From a checkpoint of a small mixture-of-experts model trained on Wikipedia.
Size: 8 layers, width 384, vocabulary 50257, 160M parameters.
Experts: 48 experts in each of 6 layers, 2 picks a token, a sigmoid router, a shared expert of 128 neurons.
Below are experts of layer 5 (counted from 0) of a mixture-of-experts language model. Rows are named router (the router's row for the expert) and show model dimensions 320-383. Each number is 500 + 40 x the weight over its row's rms, rounded and kept within 0 to 999. Numbers have three digits each.
After each expert's rows: a language model's description of what the expert responds to. This comes from a sample of Wikipedia text that the model never trained on.

# expert 22
router:530479450518571514526491461474507467496476583513489564550543507483422543476544452522467538551536510576457536525467485498460546539472542547512518465502442525453480515508446528520444504508541472
It responds to: Table pipes and list labels. Pipe separators in tables and year-colon labels starting list items, such as 2000:, 2009:, by:, and leading dashes.

# expert 11
router:538542456478485509457558477469514433495413472471499518580506486535477497459492489553528584461527505522469474513482433482456424490470536473479578501518562512498482546437518489466461438489534497
It responds to: Articles, size adjectives. The article a/an and quantity or size words after is, as, with, like one, two, small, large, largest, several.

# expert 43
router:541497466536513575522561493482653456525510519555542556542579473505475510404479444625485515557491493509468515487471498492503449530484527534513510412530406512455473440500468499496497441516493477
It responds to: Conjunctions and auxiliaries. Conjunctions and auxiliary verbs joining clauses, chiefly and, plus or, but, to, was, is, has, were.

# expert 18
router:493424476501500596481588519499589469519537537505493457595523489516417520417513440482564563518503485503448541596493522563465503455508544480528521516538439477491407501514512521495450496520521436
It responds to: Surname and name endings. Final pieces of personal names, especially surnames in lists and tables, such as -ović, -sky, Williamson, Andersson, Jr.

# expert 5
router:510443466517531583520526536474528497506542555530543495500513498440448525494522461543459476543479453517478502522535510549442560521489541569467535469531455466460502520534482574497462481518476503
It responds to: Sentence-final periods. Sentence-ending periods and word-plus-period pieces at clause ends, plus line breaks and heading closers, such as ed., ing., ")."

# expert 17
router:555501495469532517570511522438562467511487588575533545527555494490523558466531505503497531561469478531478543498450493476428488508426472556513547497512468467493477513549448517532468534546440486
It responds to: Foreign name beginnings. Opening syllables of foreign proper names, acronyms and non-Latin script, often after a hyphen or in lists, such as Ly, Az, Crom.

# expert 8
router:546448474469596508535512471477430448510511562524534491484497513457465510482464447427503506577532436568488540520505549456497510551453528526526442429536452551517447564522432497518496544569466459
It responds to: Definite article "the". The word "the" after prepositions such as of, in, to, before names and nouns, e.g. "in the United States"; also other determiners.

# expert 42
router:553458430503492506544513493440532453516483584486483537521519525538502574483533411466510521522512467489475545518470445529491532525441476539460496525541531527502504560484466529476470453494470401
It responds to: Row and list starters. Line-initial dashes, pipes and words beginning table rows, bullets or paragraphs in sports results, e.g. -, |, In, On.

# expert 45
router:519528485496488525552504412514451449492514526567448462495474547503414537463410482466541471545490517507460511529535467521421435482454563497498490479526459539486479546446491498470475476532487458
It responds to: Article and infobox framing. Structural tokens in article openings and infoboxes: hyphen bullets, title equals signs, birth-year closers, field labels like Country:, Genre:.

# expert 29
router:538496392474534536551574528512508451508496484495520581543445511476488541462435385510522596505572470540476558530458485565471522511470473561537546484512510530489483535518473497533450516538480473
It responds to: Sports names and coordinates. First names and name pieces of athletes in sports results tables, plus coordinate and unit symbols, such as Jeff, Denny, ″E, °C.

# expert 31
router:570449458496529554521487464524522452493480534506462604500488566455483546475514463470514614495532480472453517538468471526504487546456528574553493481476455505452479573482488498515421470471449474
It responds to: Titles of works. Words inside quoted titles of songs, episodes and works, such as "You're My Treasure", "Crazy", Love, Night, Girl.

# expert 0
router:496449456514511552510606552475535477494470552500457557526533490525536535455489484499534577523503488548494569498476449520498493552511517534408512551537456535491466472478521518451446500496485448
It responds to: Sports table cells. Pipe separators and small numbers inside sports results and stats tables, e.g. squad appearances, win/loss records, tennis scores.

# expert 21
router:554481462395542520597601493498513474483484504507512511500521529544490584494483469506494560550500471523469576561486498537492471524487441559494514527515471506486489450509478517557502505453413458
It responds to: Scripts, taxa and math. Mid-word pieces of binomial species names, Thai and CJK bytes, and LaTeX commands, such as mathbf{, Cory-n-ebacterium, ค.

# expert 33
router:530500488508589556501529501487545420556542551553524497557538498476455521464542490474471522560547489522485480503488472518442488492478466448528504498513446538473493500484516547448398540558484500
It responds to: Asian and Slavic names. Syllables of Indian, Turkic, Russian and Japanese names and place names, often after K, Z or T, such as Nal, Sang, Kuro.

# expert 36
router:523515460456560502521549552552486462495469460478505533539547465442541504547471441463519550477622390512474493489454454388444450470483508532531539462474514538521540560468546563507466496528459495
It responds to: Nationality adjectives. Nationality and country adjectives before nouns, often in football club contexts, e.g. Thai club, Irish History, Norwegian national teams.

# expert 10
router:537499503493544521559553457488585452506517539544505461510579477586489481456452460482547492537535505514486478524503542498473515497484563470477531529496443522472460551544455459467491508514546531
It responds to: Years and dates. Four-digit years, often parenthesized or after a month or table pipe, e.g. (1998), 1963, 1907; also closing quotes and parentheses.

# expert 27
router:481458424499496626496586445503566464478456562513495577600543490544488496489454421502538470504549430523476532553502469515475524508481527489532514503515526482484500473476466531439491439511521514
It responds to: Clause subject pronouns. Subject pronouns and nouns right before a verb, such as he, She, They, It, who, which, or a character's name.

# expert 30
router:523492454460466534461499454451535437537453516503529512501501474459524540474463511492490542596539445512492502574497529519429479468480509510522524502495466507465523532444524430472502474480469490
It responds to: Section heading openers. Line breaks and == markers that open wiki section headings, like ==Results, ===Television===, ==Early life, ==See also.

# expert 19
router:582469501455524484520558468499466453490497542514506535484471487496521478499500394451485579518551449496484534550522491530428475500490510511473508501456489539462441504444463536426489461491473471
It responds to: Words after "the". Word right after the in place, institution and period names, such as 19th century, Legislative Assembly, Civil War, upper valley.

# expert 25
router:523502424549602453482541444477542514523488486498492527594556470513468584516522508438456531616504514573458444559489523503471493565453552537469430469551512532483513475475457535510461529517505499
It responds to: Linking prepositions. Prepositions and inclusion words that link a head noun to its complement, especially cast lists, such as of, for, as, including.

# expert 9
router:563488509462522570562535504474566447513510526486552532527580493466489587466455449513503526541562451532417558521487460485400506547471471511518509527479406508447478516487478485553519504503461496
It responds to: Word-initial fragments. First piece of a word split into subwords, often a Latin-root stem or capital letter, such as particip, approxim, enl, Cl.

# expert 13
router:592503514478543476455531502471479476508493569521494560559461520472495533471529479507441518552498473490489544538465532506492508451499518548430544457596415497488523471525454519504504487576471466
It responds to: Predicate words after be. Participles, adjectives and phrase heads after was, is or been, taking a following preposition, such as known, due, according, believed.

# expert 32
router:514419481504484495568521477460567450484473498554540495548520465465493530418500474515532593496551411547467522468530457491497512563480522548479480520535487524482514517508435547506453462544479442
It responds to: Months and dates. Month names and the day number after them in dates, e.g. "February 8, 2015"; also sentence-initial "In" before years.

# expert 15
router:516526420464506561508591441446568500487427523477500505524523501534461527467480468572513542517501445542462487570495527483471523503417489496461465448539511561540531519485436489472527424517531521
It responds to: Sentence-opening words. Words opening a sentence or clause, such as The, This, His, However, Although, "In addition,", plus commas closing introductory phrases.

# expert 4
router:533490509443584547583609414497613536521521528503508500517555488544479553482495493496534527500511525545422536567517472507431478557477451557537573516526479469511493488511479451573487546551502455
It responds to: Place names before commas. City or place name ending in a comma before its country or state, mostly in tables, e.g. Berlin, Istanbul, Fargo; also first names.

# expert 38
router:533470445399470484594613483465446471459485502488557485498525499515423537452445491506506559474573441507440575519447504516480497517457492483471545519499496546450484488476429544530465467513461480
It responds to: Digits inside numbers. Numeric pieces after commas, colons or currency within large figures, such as 4,892, 13,104, US$, times like 00:51.

# expert 35
router:528484478471541535593568491523487485490467503538476466535464535482509520455489483502498566536524528549452522542504487601481523531442497499507516467534499491456449582527495531507429562474468480
It responds to: Table and infobox punctuation. Pipes, dashes, slashes and field labels in tables, infoboxes and taxoboxes, e.g. Class:, Family:, Land:, and coordinate marks °N.

# expert 44
router:503425454518548555503547560497454485460492589509550507540529473495455505457566536514454547498499444581459454536496500486504526538464474535483516504507523471514415529561496559533454461494500483
It responds to: Coordinates and measurements. Degree and minute pieces in coordinates, units like ft and km, ISBN digits, and score or date numbers in lists.

# expert 23
router:539455455549574475585578467498551490515497517551555476524621494490483486517454440511444553481530426511475518569488465483470466525485499499474524496502426509501473505536461519509491451472485452
It responds to: Prepositions before places, media. Prepositions like in, on, of, at, from before places, dates or media outlets, plus names such as North Hollywood, Billboard, MTV.

# expert 26
router:575514512442533526499561479547556388547536452523496497538465531501493481448479447493497536485559463535428511554532543432470513545489462492544601489520479550480486541517449499515449511455535448
It responds to: Verbs and prepositions in prose. Past participles, motion verbs and prepositions after was/is in narrative, like based, went, came, buried, of, in.

# expert 20
router:499457451488504507498552472489540519503468484520562486503556495513511538461515502460535485531469501574523535521478449500510424594498507469462528488602472523478494447485544475517478538511536513
It responds to: Biography and census phrasing. Prepositions and verbs in biographies and census text, e.g. "was born", "under age 18", "aged 65"; also infobox labels like Died:, Position:.

# expert 16
router:522423461456479543567499510521565473526496502477468549571531510539474495465479489509541550548516469448491478503502498492474496505493503558505496550490479532462419529510454507447524497492420439
It responds to: Table row ends. Line breaks ending markdown table header rows, the |---|---| divider tokens, and final pipes closing table rows.

# expert 3
router:573480464459492542529481466490548492474495520539477527589566477483437564475472496500511517546514492515428509545463512496450510510447485509504548483501488562447482467521409500477509484498486447
It responds to: Line breaks, heading ends. Line breaks and sentence-final periods, plus closing == and === markers of section headings, e.g. "Awards and honors===", "career==".

# expert 2
router:533533472419534591552597490502560495565520521522505529512558515537458562491474496505540464528551501531439533575511516506487460514463489488464527526535460575508456450522468470514498485502539502
It responds to: Copular and auxiliary verbs. Forms of be/have, the, those, rather, if in running prose, plus table cell pipes between numbers; is, were, rather than.

# expert 41
router:482532466476489564490525461470544449527495563454425529528456512510492508474456485494535585582559445484471520548533515467503436516522489521507509479508449503475456550472501504482547536493510458
It responds to: Election table cells. Empty cells, pipes and header words in election and sports-statistics tables, such as Votes, Candidate, Turnout, ±%.

# expert 7
router:485570470508538581525550453502636495472483512505453457469590490472512525486442431460563543512544464470438497495543468489443474532508542484495519521485458490476458509561564489427484512512502480
It responds to: Personal and proper names. First names and other proper-name pieces in tables, infoboxes and lists, such as John, Margaret, Kaplan Arena, Miami Marlins.

# expert 34
router:556538447445526546543519512533488516532554542561434498525527512480418488451511454443480512496571508475447504510502433471441493549477497529472533515505471535461411493527515517520496543524475476
It responds to: Infobox and taxobox line ends. Line breaks ending infobox or taxonomy fields, plus field values like Animalia, Personal information, (0), years active.

# expert 6
router:503467484512553538504453502571606452588506524531515574615540497542494542459530495484480517577576536476512481548430487553489462531469481510536498496491451519483506524466454482485433512548538457
It responds to: Mid-word noun stems. Word-piece stems of common nouns and verbs awaiting suffixes, like rolog(ers), iot(ics), rac(ing), also tax, air, flow, post.

# expert 39
router:588440446503532565509570468526545438503474493499465497550568509531471515478461428419508569538503449472443546502532489562366519557543465493505499564540472497499476490510486535480467527445503486
It responds to: Capital-letter acronyms. Capital letters and letter pairs forming acronyms and abbreviations, such as EDSA, CHOGM, NVAC, ESP, Ltd.

# expert 28
router:571504460529603569542534542484490456502503491532516530518497519454470571412467486535476553574484464490495490515459498503465484460507492481442550439516435536499476523456470470482516522525489405
It responds to: Comma after nouns. Nouns or word endings that carry a following comma in running prose, e.g. "communes,", "space,", "ranks,"; also some nouns before clauses.

# expert 40
router:527507463507555460458565416498536498514490507463480484562526490504461593530550505450486516529530472509492494616507529471500531543467548500460477490558500558474509480517412450470468534520492486
It responds to: Event verbs and time prepositions. Verbs and temporal prepositions in historical narrative, e.g. After, During, following, before, led, causing.

# expert 12
router:498493473478520519551563475528532424523516529556510495594514498474512568509514447488505532521562515513430545499487462486496538576489523534442471523444470513442474595484446476480460472521515502
It responds to: Narrative verbs and pronouns. Verbs and function words in plot summaries, reviews and quoted speech, e.g. tells, decides, thinks, know, feel, "you".

# expert 1
router:541518404370537578573614514525493507445478483525472515486552559564479564506486452519508524538512501517440589534537470538478509486495464532468526533511510557489501488496498480551435431506454490
It responds to: Personal name starts. Opening piece of a personal or proper name after a title or list marker, such as Joe, Albert, Rovshan, Kōhei.

# expert 47
router:567490470472542539545551498480483425511532530530462572528479538520479506436488438494542583543539527523496494554466528572510483513454505503513577505512508547472499512464477507418474457481544441
It responds to: Abstract and common nouns. Common nouns after the, a or a possessive, often before of, such as development, treatment, costumes, collection, production.

# expert 46
router:484492479497511536491471454467573482509499555534544559590534448467494550445525440476519531584516489536474568512461448478429497539448514506495586508464472501443496530471465482514472498541489465
It responds to: Word-initial fragments. First letters or onset pieces of words split into tokens, such as sh(ackled), b(ruises), S(ikora), Ch(ilean), "P.

# expert 24
router:504407470501552536451573558482492480507422542494521525549509461526475500498512439557523569497504496496519474552487617475506502517478517510488515464471458520486420553564473562543439502504513495
It responds to: Multi-digit numbers. Digit pieces and two-digit numbers in table cells, e.g. vote counts, scores, weight classes, times like 65.62.

# expert 14
router:540534468518571580465467491470490461489519493489512535597520457487432578469440513488487509550558475513506442465477497429495422550497541502544511461474520499504489588444499522509439528516526503
It responds to: Occupation and role words. Job titles and descriptive adjectives after a/the in biographies, such as actor, archaeologist, relief pitcher, deputy, former, American.

# expert 37
router:576486483479550572587585489462472453509486513454447519488487503525477554500493482456510552527532474512449565583511491461431483555490509553484577494517489516472456489502510524532500512474504521
It responds to: List line breaks. Line breaks ending entries in bulleted lists of people or dates, and separator pipes or ampersands in table rows.